Experts of a small language model.
Experts: 128 experts in each of 7 layers, 128 squared SiLU neurons an expert, 2 picks a token.
Training: a variant of Adam for the experts, 482M tokens, 7354 steps.
Below are experts of layer 5 (counted from 0) of a mixture-of-experts language model. Rows are named router (the router's row for the expert), up (a neuron's input weights, with its number), down (a neuron's output weights, with its number) and show model dimensions 64-127. Each number is 200 + 30 x the weight over its row's rms, rounded and kept within 0 to 999.
Before each expert's rows: a language model's description of what the expert responds to. This comes from a sample of Wikipedia text that the model never trained on.

# expert 52
Description: Nouns for named things or creative works after the or a, like album, film, song, book, plus called, named.
router,157,196,222,198,155,212,263,240,238,185,166,212,181,193,131,148,207,203,157,240,230,175,214,203,196,201,209,222,225,201,229,197,187,204,227,133,226,180,163,211,232,238,179,213,221,222,192,182,245,197,211,188,166,234,172,203,143,229,233,211,223,189,233,196
up0,202,195,202,229,144,266,197,218,236,221,218,217,218,157,175,230,219,227,203,200,224,203,128,154,149,157,242,188,191,204,184,189,155,189,202,157,197,177,175,228,216,238,217,213,175,194,179,236,206,219,184,159,214,248,232,206,164,211,159,225,196,237,256,171
down0,214,176,188,188,125,215,167,202,191,233,187,214,218,211,216,206,136,170,177,174,189,221,183,215,195,172,224,173,200,177,240,171,273,177,186,209,220,276,166,206,202,198,163,179,189,171,196,168,194,232,181,234,171,199,166,268,164,171,212,203,196,225,178,157
up1,141,169,187,231,192,172,248,230,179,187,136,223,147,218,201,190,214,157,206,170,130,217,185,217,208,180,196,196,196,194,177,198,172,200,167,201,142,160,193,248,222,244,173,238,258,211,224,161,236,191,153,174,223,219,169,168,209,174,227,221,173,247,255,208
down1,256,213,173,180,180,167,179,148,230,175,141,289,208,205,175,188,237,178,235,181,186,194,186,182,249,210,189,166,177,196,211,215,151,270,223,212,207,159,213,230,211,213,221,260,186,187,232,205,204,241,181,174,168,164,128,201,197,200,197,179,182,171,195,163
up2,212,205,111,246,196,201,210,212,199,205,228,150,199,228,202,175,194,172,215,218,154,185,192,175,220,165,177,239,237,211,220,162,151,202,219,178,180,216,191,206,202,173,164,181,205,271,181,153,181,231,140,234,279,211,176,176,214,195,201,198,227,185,253,178
down2,231,128,193,191,172,215,199,157,200,150,197,215,220,175,209,184,217,158,217,193,183,140,250,192,214,203,190,161,264,224,221,193,137,178,234,183,202,162,228,211,170,227,193,196,242,197,238,227,210,177,233,175,152,192,220,235,154,195,216,238,223,176,237,240
up3,164,217,160,164,181,259,220,196,164,240,155,184,241,208,181,200,216,219,170,205,245,203,232,268,209,197,216,182,155,201,206,218,225,206,194,196,183,197,205,168,175,223,170,190,206,205,192,145,222,235,228,260,193,173,252,186,196,217,230,229,193,230,220,182
down3,199,222,189,153,155,199,229,229,151,217,210,183,217,213,235,185,213,203,222,250,236,210,181,238,203,203,209,215,190,182,175,184,225,153,248,245,225,168,302,201,227,219,182,151,210,153,207,191,178,222,225,119,182,241,229,188,254,216,208,237,195,210,197,184
up4,204,214,206,171,162,205,199,223,191,236,160,149,210,204,201,212,218,178,177,245,158,228,189,170,173,186,204,176,198,224,220,225,192,235,202,220,226,189,150,206,240,214,131,217,199,135,236,150,224,245,218,178,150,243,214,267,175,213,169,201,181,236,263,207
down4,227,243,188,166,150,187,190,209,222,173,193,192,196,200,218,135,248,160,235,173,145,173,194,193,181,208,235,144,213,250,209,263,220,203,218,218,209,181,180,168,168,193,187,199,226,232,173,219,177,221,196,222,211,187,158,274,196,241,207,198,199,203,206,226
up5,233,196,235,179,145,253,197,225,181,188,215,183,223,178,195,145,214,224,174,227,215,175,219,297,206,196,160,208,161,180,200,180,188,202,218,198,205,181,203,202,235,230,187,160,241,196,221,154,255,113,180,168,173,202,186,240,128,248,235,162,199,135,218,169
down5,172,276,212,182,246,195,206,153,168,169,200,171,178,225,196,222,162,193,198,242,167,206,252,223,253,107,199,214,185,168,171,150,237,203,198,224,203,245,181,212,225,157,179,200,171,211,166,211,191,154,200,185,173,254,228,165,227,169,175,216,167,175,266,163
up6,215,163,212,135,170,183,192,200,235,219,159,181,182,204,191,209,205,207,167,221,274,253,194,245,252,206,228,241,151,195,220,235,195,174,196,211,221,216,179,191,200,163,182,180,220,157,198,224,196,199,173,196,177,221,169,190,227,186,203,179,154,178,166,187
down6,171,278,204,208,146,176,189,167,177,222,111,258,154,250,110,252,223,255,238,222,243,169,171,161,222,202,169,181,238,186,200,191,174,192,194,214,185,234,178,168,202,210,171,220,212,155,207,207,169,218,184,194,179,179,131,222,193,260,209,184,169,217,201,201
up7,205,195,171,160,203,204,265,167,183,188,204,202,187,188,178,252,157,212,210,194,159,218,143,236,226,178,199,186,177,203,148,185,143,221,184,236,164,208,236,185,202,187,187,163,200,179,209,208,237,225,241,176,137,220,225,257,206,245,193,204,211,239,180,158
down7,206,207,151,185,239,188,167,204,199,154,233,174,247,218,173,193,193,225,235,171,159,244,148,210,249,185,161,193,190,241,236,206,266,203,254,265,191,236,145,173,233,241,179,233,192,194,209,139,218,199,193,221,239,180,237,218,213,179,168,190,178,172,227,152
up8,224,238,192,220,175,244,154,199,190,183,204,195,189,200,199,200,227,216,158,192,186,222,175,179,236,176,205,170,220,185,165,194,261,199,200,200,245,137,219,209,254,229,219,186,196,148,190,197,243,201,211,187,126,127,255,191,208,180,204,215,230,178,144,161
down8,222,177,168,240,95,210,201,262,214,227,201,207,138,191,214,195,166,183,140,239,187,189,228,153,181,245,209,183,224,244,190,169,231,183,183,249,207,262,192,255,198,190,244,220,182,190,233,220,227,185,179,196,212,209,148,178,214,184,192,215,168,201,178,176
up9,193,174,201,227,189,200,238,183,186,218,154,221,161,198,202,127,228,217,172,231,200,194,216,253,242,181,217,168,263,218,281,208,183,151,228,238,188,234,206,206,216,227,196,212,178,189,244,200,227,205,195,220,198,214,214,175,217,207,193,253,199,223,126,205
down9,213,215,176,234,171,205,218,228,168,187,237,228,206,209,231,206,271,149,164,193,249,184,147,168,221,208,204,165,172,162,188,158,140,178,238,131,186,230,215,179,162,224,219,290,201,246,197,189,218,200,191,181,195,179,222,243,179,202,192,239,154,191,220,191
up10,270,152,186,230,187,179,217,182,222,222,208,166,233,192,156,269,159,205,183,202,199,202,199,198,204,186,197,246,210,159,208,204,180,229,213,219,203,258,174,221,190,255,168,214,169,163,141,163,169,194,186,167,216,233,185,217,224,174,148,158,137,259,195,175
down10,207,220,164,226,214,191,175,190,196,160,189,172,220,189,227,226,160,194,169,246,192,233,188,230,174,194,227,196,205,163,175,144,254,181,189,302,194,221,236,229,216,176,176,189,191,161,220,209,230,227,191,246,213,200,241,135,229,154,189,252,129,155,168,202
up11,194,167,195,224,167,212,172,191,230,217,171,206,154,184,171,211,197,202,156,238,249,156,211,237,151,183,202,207,139,207,184,212,186,254,183,157,208,208,236,168,180,205,213,180,238,227,226,183,207,147,250,141,258,249,188,179,156,205,246,226,165,196,155,232
down11,134,235,226,169,244,215,232,144,222,163,213,181,180,204,191,243,205,242,185,241,178,257,208,178,207,152,187,200,168,190,208,196,186,224,211,235,222,243,170,193,204,176,183,206,200,228,183,181,193,129,212,207,186,242,234,221,206,193,244,185,213,159,232,215
up12,188,246,216,238,210,224,136,270,203,255,210,184,153,127,200,244,231,197,159,217,149,198,186,185,200,201,208,217,182,199,179,233,199,135,162,193,197,191,204,192,219,237,164,174,125,202,210,167,203,146,235,226,186,192,182,196,138,241,182,193,198,225,244,201
down12,175,182,165,167,163,205,207,229,160,168,187,165,193,218,196,198,168,201,189,205,208,232,206,194,208,153,219,190,206,218,206,178,186,207,259,232,198,188,232,230,230,180,178,107,232,225,251,219,219,148,168,185,261,211,229,208,224,184,173,190,161,216,214,177
up13,142,220,212,201,158,235,202,183,195,222,163,187,241,233,186,207,196,200,161,245,219,287,222,198,153,173,160,238,203,204,232,200,202,186,205,232,156,206,216,183,186,219,208,185,157,254,156,156,183,174,226,214,260,195,176,253,195,194,219,207,192,214,208,207
down13,184,221,206,264,155,188,187,248,190,200,227,194,267,174,237,202,171,163,192,232,186,223,188,222,223,285,208,194,216,204,167,209,177,164,189,207,164,159,231,207,217,185,198,201,240,206,183,184,190,189,200,214,112,177,228,112,180,170,201,197,259,210,171,199
up14,176,183,227,166,186,135,175,241,179,160,171,233,201,171,180,227,211,196,188,197,154,182,225,231,224,176,176,179,221,200,202,168,209,208,200,211,190,156,194,161,248,156,151,129,239,179,220,189,242,169,157,177,184,169,160,249,177,153,205,194,180,168,201,217
down14,218,211,220,147,183,213,179,193,155,175,199,182,159,206,212,212,166,199,198,162,225,164,250,245,180,176,232,246,211,166,196,179,208,190,220,130,219,171,207,212,197,152,181,165,199,213,211,200,211,173,176,149,206,212,200,185,235,212,177,218,157,187,204,205
up15,234,197,158,199,136,194,174,215,204,192,183,203,171,204,186,150,186,210,196,230,139,176,247,243,228,197,229,202,165,215,210,185,226,214,234,197,235,205,205,190,233,200,185,160,227,168,200,169,156,179,234,235,216,119,227,209,158,231,273,192,276,205,229,187
down15,152,236,172,236,211,248,211,206,197,176,163,243,159,260,156,226,224,242,225,188,187,177,164,232,211,191,151,187,245,175,208,213,191,187,248,165,232,212,157,201,265,185,199,241,205,179,262,160,132,172,214,169,248,204,171,242,197,244,210,192,190,196,232,200
up16,204,207,237,122,190,155,226,204,233,212,214,129,254,218,238,225,224,210,191,236,241,178,227,148,171,277,186,184,187,154,207,198,199,179,263,196,212,271,247,212,175,244,222,211,229,255,179,198,198,160,205,231,187,230,162,205,247,238,196,164,188,152,206,190
down16,186,215,195,248,165,236,164,130,221,177,210,222,185,158,165,140,217,188,195,169,175,183,227,201,217,222,203,145,250,214,191,135,172,233,251,188,189,177,169,216,190,157,173,217,205,203,270,180,210,183,226,242,188,221,193,186,196,216,231,243,233,244,140,226

# expert 44
Description: Capitalized first words or pieces of institution, team and title names, such as Football League, Home team, Legion, Campaign.
router,191,207,218,176,161,193,259,214,185,232,187,226,235,181,209,162,178,146,161,258,212,177,227,193,213,219,196,227,232,199,229,206,223,222,205,144,202,165,175,238,188,213,189,151,230,217,242,173,224,209,183,205,200,213,180,154,185,183,243,217,277,211,234,129
up0,197,216,190,239,219,202,172,198,229,179,180,161,227,187,254,181,219,276,134,226,170,227,180,199,198,158,162,243,236,210,235,211,240,161,196,191,204,237,219,214,209,237,219,203,225,232,237,111,215,212,212,200,232,204,226,165,185,214,204,215,248,206,251,132
down0,191,214,206,200,156,176,221,192,195,214,200,181,192,211,172,194,219,192,182,223,212,260,210,218,164,231,218,266,189,148,136,187,205,213,160,251,180,119,180,176,154,182,219,248,219,221,205,191,129,219,230,203,143,187,206,219,198,181,199,211,173,244,233,202
up1,237,162,197,163,173,215,233,195,188,187,230,215,168,215,180,134,175,200,197,176,210,204,248,206,187,214,221,215,213,196,215,198,204,162,217,155,198,211,193,263,146,226,145,216,180,158,226,200,185,226,226,178,207,209,214,240,218,198,254,248,179,216,220,191
down1,222,185,220,184,229,209,145,259,212,142,155,250,233,189,215,196,202,203,196,164,202,209,213,210,189,237,189,192,264,133,179,175,189,174,206,206,225,220,182,237,190,173,222,181,204,194,205,244,185,233,241,183,173,170,222,201,185,191,191,179,226,132,191,221
up2,212,187,225,184,211,216,179,211,180,148,219,220,190,228,209,196,148,130,127,218,187,225,186,226,197,187,160,149,251,176,191,205,209,237,189,215,163,186,210,212,210,142,175,190,161,143,237,183,198,168,204,219,214,213,254,174,220,174,203,172,216,212,206,204
down2,211,185,148,213,220,211,187,248,173,202,175,237,250,161,268,183,207,158,197,198,209,219,222,237,218,177,173,167,194,113,211,221,179,199,221,175,209,145,200,262,181,171,189,162,248,168,209,164,232,185,203,197,256,217,205,228,219,176,184,178,153,177,181,212
up3,194,168,206,167,135,186,212,247,185,181,226,181,179,135,181,174,196,184,249,142,245,154,234,257,198,251,213,234,199,221,195,164,201,200,167,165,181,224,185,196,253,224,168,226,208,208,199,202,192,229,199,200,213,202,163,216,216,232,208,176,216,245,203,218
down3,215,221,169,190,152,213,207,167,204,224,181,162,244,154,175,180,246,201,111,169,226,183,185,241,179,171,221,173,188,234,199,202,239,221,193,224,173,212,223,185,211,222,154,242,227,237,182,200,207,264,193,233,219,159,188,180,178,190,174,225,176,189,248,185
up4,201,229,168,229,241,226,232,203,199,191,182,216,202,182,185,249,179,233,167,191,235,208,209,158,194,194,184,187,186,207,164,196,218,149,224,178,207,189,230,174,196,152,256,122,198,146,193,235,230,191,213,232,192,171,197,213,186,220,212,280,226,232,202,206
down4,186,249,223,189,158,230,199,174,182,224,195,195,153,193,218,182,225,250,237,184,212,102,208,180,209,194,186,250,236,216,218,205,187,229,199,220,192,239,183,153,181,210,185,239,190,179,173,237,228,170,247,199,195,210,182,211,185,114,195,173,250,195,228,199
up5,205,162,183,189,165,151,232,176,209,180,232,206,176,168,198,191,222,242,214,152,206,157,211,200,176,192,186,229,234,230,207,156,200,206,186,150,244,162,181,191,196,186,204,160,208,168,223,174,200,205,250,280,198,226,240,222,210,179,185,216,130,249,177,188
down5,224,207,216,128,192,194,210,199,201,215,214,185,177,191,151,182,155,228,203,160,186,195,161,229,105,193,200,152,200,167,215,231,176,248,195,167,176,234,206,193,237,254,168,211,139,206,261,186,221,209,173,204,214,159,278,207,218,216,195,230,177,228,168,177
up6,217,226,208,182,174,218,183,253,192,258,198,223,176,212,165,228,185,241,153,175,221,223,165,203,233,182,227,230,208,229,245,204,251,236,201,198,229,172,175,167,182,198,170,157,228,188,174,190,185,227,179,149,174,226,194,218,180,172,174,204,207,200,181,186
down6,205,222,201,199,198,188,254,163,162,206,226,192,192,151,174,211,159,218,151,156,168,195,207,176,226,235,245,193,161,231,186,182,211,197,170,187,210,196,249,165,134,185,236,163,256,238,231,160,147,171,221,186,210,232,192,220,231,138,151,170,274,213,243,175
up7,199,173,235,239,184,203,162,185,158,214,146,229,209,169,141,202,258,201,248,185,250,217,234,255,181,131,189,230,189,178,186,182,173,176,208,178,235,206,235,232,199,183,216,189,196,199,175,205,204,136,161,215,205,217,188,215,187,245,223,166,260,179,201,209
down7,226,206,206,229,99,217,159,180,174,217,188,228,186,191,207,198,232,181,215,153,240,195,211,266,179,220,161,180,177,213,128,207,186,194,216,199,211,113,195,182,210,234,229,228,243,200,182,229,167,211,152,183,224,233,170,233,233,211,183,163,234,227,185,231
up8,146,205,233,175,188,183,240,192,250,191,220,216,209,175,259,220,170,221,162,179,188,220,230,222,192,184,170,209,162,259,206,214,212,205,197,216,257,201,226,146,226,150,165,207,196,207,202,144,241,174,241,219,204,239,165,188,226,261,178,211,228,156,144,267
down8,172,211,160,189,145,189,196,189,191,216,137,201,197,179,223,168,203,203,195,202,225,207,209,208,208,129,136,170,174,236,204,220,218,206,172,189,160,184,183,231,209,259,174,207,152,183,243,199,245,209,190,209,162,245,179,189,278,209,224,212,216,246,202,211
up9,176,143,232,192,178,155,168,249,148,209,180,159,205,157,230,217,199,204,188,208,222,156,221,241,211,220,190,244,190,258,169,213,215,204,171,146,208,197,166,231,197,246,191,246,246,249,224,217,184,186,248,214,262,194,189,194,202,200,247,187,176,225,206,177
down9,225,180,205,154,191,224,247,246,196,187,166,199,222,207,254,246,222,202,173,170,213,181,172,231,177,200,200,210,164,199,175,212,197,136,248,195,225,250,198,207,226,211,173,185,232,190,165,217,214,204,218,205,266,219,209,230,164,213,234,154,125,242,160,185
up10,222,208,175,243,178,261,202,207,202,173,189,240,180,190,204,133,212,179,203,206,183,205,178,175,205,240,196,158,179,191,232,186,191,220,193,191,249,219,218,195,206,143,219,156,199,215,184,143,241,163,175,160,173,165,173,226,201,218,239,202,228,236,156,267
down10,258,184,192,202,187,226,226,207,179,187,188,183,253,194,234,206,220,170,244,227,172,178,171,229,197,198,199,231,168,219,256,187,223,167,191,172,212,223,239,220,182,228,127,201,186,212,203,170,215,142,175,240,233,165,196,242,246,244,173,187,163,238,186,150
up11,205,201,212,144,217,192,233,188,225,199,187,166,126,245,181,163,156,189,247,190,162,205,199,223,146,224,206,251,179,207,191,223,226,215,203,169,203,179,168,198,232,200,164,182,189,197,221,143,177,227,169,224,220,217,228,125,189,227,200,187,151,218,218,222
down11,169,216,221,197,189,208,193,206,248,212,240,184,189,194,220,230,155,227,222,200,178,274,179,182,169,218,240,167,196,193,178,179,184,175,200,210,153,202,232,263,157,227,253,189,157,199,166,200,166,234,200,209,207,132,174,149,202,217,182,207,166,202,145,200
up12,246,186,186,197,206,203,236,232,171,228,193,212,182,230,175,145,207,136,167,197,185,225,216,206,171,156,202,123,229,156,173,157,214,225,205,206,259,202,218,274,181,157,187,177,217,171,215,233,207,188,196,229,217,152,147,200,197,172,235,194,162,244,176,210
down12,248,215,159,174,179,231,192,224,161,222,217,165,233,218,202,239,236,166,244,201,157,236,246,203,188,149,174,191,171,187,217,200,223,205,189,140,264,246,166,217,136,178,196,187,181,192,197,240,200,232,248,175,214,163,177,207,251,215,184,153,222,212,197,198
up13,232,203,240,166,162,181,200,220,182,257,156,200,209,241,241,171,211,217,174,190,199,195,238,175,153,213,222,219,168,266,152,226,217,208,182,159,238,220,165,132,233,206,193,148,179,233,166,213,190,222,195,227,222,248,216,161,170,173,179,249,207,206,255,198
down13,219,198,204,201,196,197,214,184,215,199,208,192,173,230,172,257,202,212,165,151,210,207,166,170,189,170,249,140,208,207,199,121,243,186,178,168,206,192,179,156,186,193,253,170,228,169,189,208,159,201,141,227,184,266,191,159,179,240,197,223,181,218,246,191
up14,169,181,213,186,218,187,227,200,161,258,165,211,159,194,173,166,157,229,179,186,230,221,184,225,274,233,231,194,215,204,219,206,233,172,184,175,188,214,194,184,164,219,153,207,174,166,235,168,167,210,191,146,155,263,178,232,202,193,204,232,218,246,200,204
down14,250,220,202,171,193,190,207,198,180,202,174,239,197,150,197,220,184,229,149,136,156,188,204,170,242,251,227,149,167,218,174,205,232,155,185,190,175,182,238,197,189,203,232,188,217,197,215,146,178,170,222,145,197,238,189,209,213,226,142,162,242,232,226,219
up15,172,198,247,198,229,158,160,158,166,218,217,217,262,157,180,236,225,194,191,194,160,186,189,198,275,162,192,271,209,181,191,177,201,203,218,218,207,130,221,199,207,206,147,175,205,204,247,170,244,205,147,221,160,254,191,255,211,182,199,232,223,192,204,173
down15,260,174,179,177,245,186,148,227,201,199,194,210,202,230,146,245,228,229,202,172,155,181,235,244,289,186,178,201,189,214,216,192,217,177,228,186,221,196,159,141,229,243,203,179,206,239,209,178,185,129,220,217,207,171,148,208,174,186,137,199,218,165,244,167
up16,206,215,157,227,187,191,193,236,217,205,196,161,197,203,261,236,228,195,153,202,164,152,207,178,164,177,206,171,191,214,222,229,270,241,208,188,186,160,169,183,216,187,212,217,165,234,180,168,175,136,164,150,217,158,159,199,181,180,161,194,214,204,229,226
down16,179,152,202,239,161,204,181,176,208,195,172,186,206,181,235,272,244,224,207,229,151,196,221,202,163,160,203,184,222,221,159,192,310,186,197,195,204,201,143,251,179,165,220,234,185,227,249,226,261,193,186,222,212,155,203,188,239,207,210,207,212,217,167,249

# expert 45
Description: Final nouns of proper names for institutions and places, such as School, County, House, Racing, Stadium, as in Yale Law School.
router,215,208,200,180,173,205,228,217,212,221,193,253,184,161,186,169,195,150,172,222,239,179,200,208,176,210,204,203,233,222,257,202,162,210,237,130,215,207,174,228,191,188,191,166,243,211,208,181,234,188,188,197,207,202,198,201,122,180,271,230,249,170,215,169
up0,224,207,181,215,159,197,218,271,161,218,214,219,205,207,229,211,190,220,226,175,210,200,271,205,140,175,227,229,228,198,212,175,230,222,235,218,209,221,217,198,165,147,173,149,217,158,204,227,169,203,148,255,177,150,172,176,189,201,226,180,167,166,167,176
down0,177,173,221,203,139,218,213,195,164,268,169,136,198,195,213,238,210,213,159,233,180,197,255,206,206,158,235,228,201,233,168,128,252,205,195,172,202,203,200,180,187,188,173,215,177,169,182,206,235,229,182,247,185,188,179,140,261,196,195,213,196,210,246,163
up1,205,144,176,180,158,219,168,224,222,228,212,205,171,165,222,217,174,140,207,202,213,195,228,171,244,240,189,248,208,225,178,215,188,243,285,189,208,156,203,230,260,257,180,234,192,223,171,220,236,173,206,217,196,220,225,240,256,144,198,215,208,194,171,130
down1,236,189,143,207,163,256,210,196,181,184,214,177,161,153,207,195,220,151,219,213,163,201,192,183,202,200,180,165,232,253,207,232,188,193,241,218,176,215,208,215,172,235,213,225,207,215,217,207,160,122,155,165,199,225,200,210,191,175,301,244,218,192,201,191
up2,207,174,194,205,212,192,169,159,259,197,191,192,212,161,218,184,230,170,161,221,260,237,161,186,162,129,166,202,200,260,230,219,251,248,161,163,192,195,261,194,208,190,148,142,184,168,216,187,218,173,188,225,230,215,176,203,207,223,202,202,222,194,216,188
down2,222,207,238,155,206,169,204,218,233,213,129,190,187,193,217,179,222,222,232,149,180,210,170,192,167,111,205,209,230,201,163,235,216,158,228,195,167,222,192,192,241,193,240,217,184,232,139,220,182,197,189,196,177,190,223,182,188,250,232,172,144,223,230,240
up3,172,149,162,186,220,210,210,245,187,250,143,221,197,208,191,172,164,193,159,191,168,143,208,262,207,223,224,197,177,186,181,206,184,135,181,194,233,229,130,157,220,242,196,235,236,233,181,218,228,178,247,172,195,197,170,212,236,177,264,226,198,244,206,178
down3,166,219,195,193,200,194,228,169,176,156,192,201,223,161,192,181,242,235,231,192,173,202,173,196,191,215,252,151,159,221,199,215,156,196,211,162,159,231,206,205,236,152,254,203,239,194,202,165,197,176,188,224,244,161,237,278,200,191,266,167,169,269,146,224
up4,228,204,158,170,173,213,162,238,161,226,208,206,167,134,225,211,192,173,218,186,248,194,235,214,164,156,203,199,226,210,217,200,208,189,198,202,206,212,153,226,180,186,179,149,220,188,239,219,172,185,172,143,160,177,214,239,196,239,206,186,253,226,254,163
down4,224,193,223,187,191,212,234,224,202,260,171,198,221,203,203,215,222,231,166,145,190,164,224,197,157,245,188,179,165,181,160,169,163,241,241,146,222,200,203,154,208,168,164,228,184,242,195,180,252,209,213,242,185,169,195,173,192,267,208,169,183,161,250,227
up5,180,155,209,201,203,182,138,224,227,182,181,228,234,224,187,173,230,163,181,186,171,156,197,216,179,246,214,228,174,201,203,110,196,159,217,257,149,207,251,224,200,235,117,167,216,228,186,215,184,168,157,164,222,173,272,181,192,191,189,208,218,237,213,230
down5,242,194,195,213,163,213,168,235,211,186,243,195,240,169,169,221,206,183,264,183,195,148,183,194,243,168,201,156,208,207,237,218,205,253,206,143,162,188,186,203,206,203,222,181,162,224,227,205,137,190,123,191,152,147,221,238,215,232,233,190,251,201,156,251
up6,224,160,171,178,171,238,191,216,218,252,190,203,191,164,259,195,167,152,245,209,229,162,183,181,212,191,187,196,204,192,198,192,212,214,253,184,211,204,152,184,251,248,151,207,220,150,169,216,246,206,254,196,197,222,154,260,224,210,220,213,209,216,186,141
down6,200,165,176,185,166,213,223,219,202,162,216,204,166,157,211,183,197,206,228,188,207,215,165,206,138,244,192,155,236,190,222,271,190,149,223,170,202,194,193,229,196,189,230,168,225,172,226,222,201,191,152,201,220,138,169,250,194,224,266,197,201,205,103,189
up7,177,173,204,201,176,185,131,239,199,222,266,224,246,190,244,181,174,205,253,208,142,211,263,184,191,260,173,171,228,223,184,178,188,166,215,183,219,186,190,188,282,205,208,193,193,207,185,216,207,197,229,215,222,170,217,201,203,225,205,171,244,190,241,166
down7,229,159,214,174,171,227,164,239,237,193,161,246,202,185,206,191,242,205,251,187,245,209,155,260,198,206,224,161,173,176,196,262,178,215,213,178,158,179,178,175,220,228,221,184,204,204,223,193,191,168,172,203,156,191,208,275,169,255,259,287,238,183,128,187
up8,186,203,219,213,175,232,203,241,198,190,177,232,152,162,179,268,212,179,216,181,243,200,180,235,195,209,191,196,177,203,193,278,188,167,166,159,217,255,190,247,191,194,194,194,229,184,179,176,191,183,177,169,175,196,179,196,139,252,263,186,227,185,258,177
down8,224,195,218,204,131,205,255,166,238,191,181,162,175,157,141,187,196,235,152,195,216,198,199,223,246,198,225,211,217,196,173,144,230,138,237,253,221,191,227,241,241,179,174,172,223,212,216,185,246,206,162,250,180,205,251,197,166,227,161,194,150,208,235,196
up9,192,237,239,203,181,232,193,184,257,148,166,187,190,237,182,197,243,235,212,203,181,156,201,209,206,190,187,159,221,183,223,215,200,208,236,143,215,201,223,169,242,209,200,175,210,208,219,179,227,192,260,259,160,186,201,183,138,227,183,221,208,194,209,181
down9,223,210,203,208,152,192,247,212,136,198,233,174,258,186,233,219,173,162,135,220,215,193,199,271,213,199,216,253,218,252,221,181,171,159,217,210,219,176,163,179,200,201,155,153,248,188,224,160,246,206,168,196,214,207,211,175,198,174,194,220,164,179,188,182
up10,146,138,180,182,203,159,152,226,169,231,183,215,268,226,218,226,181,189,259,190,192,155,221,226,225,209,215,277,188,193,242,157,168,199,203,188,175,155,189,218,167,260,221,208,211,224,217,188,210,190,176,236,244,159,226,156,203,223,198,242,204,192,203,202
down10,224,211,217,228,222,206,220,169,176,193,144,256,196,172,144,170,217,220,229,163,204,199,176,187,202,212,189,199,188,198,209,232,148,150,212,150,221,173,210,196,243,152,240,170,193,198,245,211,165,208,217,228,176,186,172,184,160,218,246,169,176,229,150,270
up11,191,177,185,264,203,217,185,184,203,199,164,201,182,138,192,186,174,192,208,176,167,190,208,195,211,230,229,194,241,204,225,204,162,142,181,205,168,206,225,213,211,202,162,229,267,175,207,191,228,177,208,126,248,263,204,216,201,177,215,232,139,200,194,178
down11,224,184,188,139,250,240,191,236,191,179,154,181,220,218,202,193,236,156,231,184,188,205,218,150,129,282,248,204,191,183,215,225,186,193,190,182,172,196,177,157,262,177,218,220,227,190,203,212,209,219,219,215,193,197,221,245,182,222,246,224,148,216,160,260
up12,218,196,205,233,175,184,176,261,220,253,215,163,159,203,226,239,185,231,172,176,173,160,233,151,232,205,213,265,228,251,176,204,171,240,202,154,179,176,159,204,225,224,173,171,205,219,186,180,228,202,222,200,212,203,166,215,225,188,243,223,165,191,170,192
down12,183,237,194,154,164,206,281,233,184,226,201,187,241,245,250,219,193,152,186,219,190,198,211,217,191,207,145,214,232,204,156,211,221,192,198,211,179,197,221,174,213,223,207,189,211,221,167,156,181,228,183,162,226,188,166,179,237,220,231,176,163,229,197,190
up13,202,184,165,172,194,225,260,246,219,192,230,177,162,143,182,198,203,198,183,183,206,219,191,191,256,200,223,196,194,215,188,186,196,214,227,169,155,198,189,224,206,255,170,257,243,193,201,225,146,226,171,215,195,203,228,180,150,202,252,288,150,250,218,179
down13,221,218,187,182,199,197,183,290,163,239,226,190,222,243,203,181,218,147,217,139,218,204,111,178,239,179,138,139,214,201,189,213,236,152,267,245,241,193,252,181,218,227,211,208,215,208,162,186,156,180,193,154,190,200,201,189,242,199,183,206,228,160,197,198
up14,211,201,189,184,205,196,209,179,212,178,183,215,189,214,201,165,196,167,167,174,229,220,202,171,225,235,224,213,252,155,199,231,190,153,177,199,234,223,257,200,178,198,197,157,162,176,186,148,169,166,173,246,212,159,214,165,219,183,236,159,228,222,157,201
down14,238,196,218,191,153,214,194,166,217,200,179,211,211,157,220,206,259,171,211,136,147,205,231,207,206,228,241,221,167,172,218,174,161,207,201,234,174,207,234,246,203,183,191,179,185,221,225,174,220,178,194,183,251,196,167,231,221,205,227,152,221,185,181,193
up15,248,165,180,214,184,253,211,248,223,228,178,189,181,203,217,252,171,236,234,203,236,163,186,251,189,207,183,216,210,223,226,189,195,198,178,262,254,248,161,194,190,168,257,142,169,216,187,175,239,164,199,235,207,151,180,196,175,179,230,172,232,267,171,157
down15,203,184,165,139,132,224,228,212,180,257,197,173,187,208,262,235,211,199,193,194,224,193,192,227,191,195,191,222,206,191,168,205,217,225,146,187,215,257,174,188,207,210,200,180,177,192,175,213,232,272,245,216,227,127,149,199,267,153,219,181,242,205,208,185
up16,181,167,198,142,184,196,207,195,163,205,207,222,181,231,179,237,151,145,209,182,237,228,230,207,245,173,272,176,221,215,180,184,249,175,253,157,187,167,233,238,251,215,208,197,170,185,211,210,191,186,232,234,209,169,242,188,204,173,163,164,231,148,149,154
down16,228,196,183,237,166,182,165,181,170,150,205,197,225,204,176,154,206,220,191,190,143,242,153,203,231,202,198,161,233,184,278,220,181,201,228,158,237,168,197,198,230,190,183,194,241,177,227,214,197,184,204,232,180,203,182,191,195,221,167,153,189,223,164,229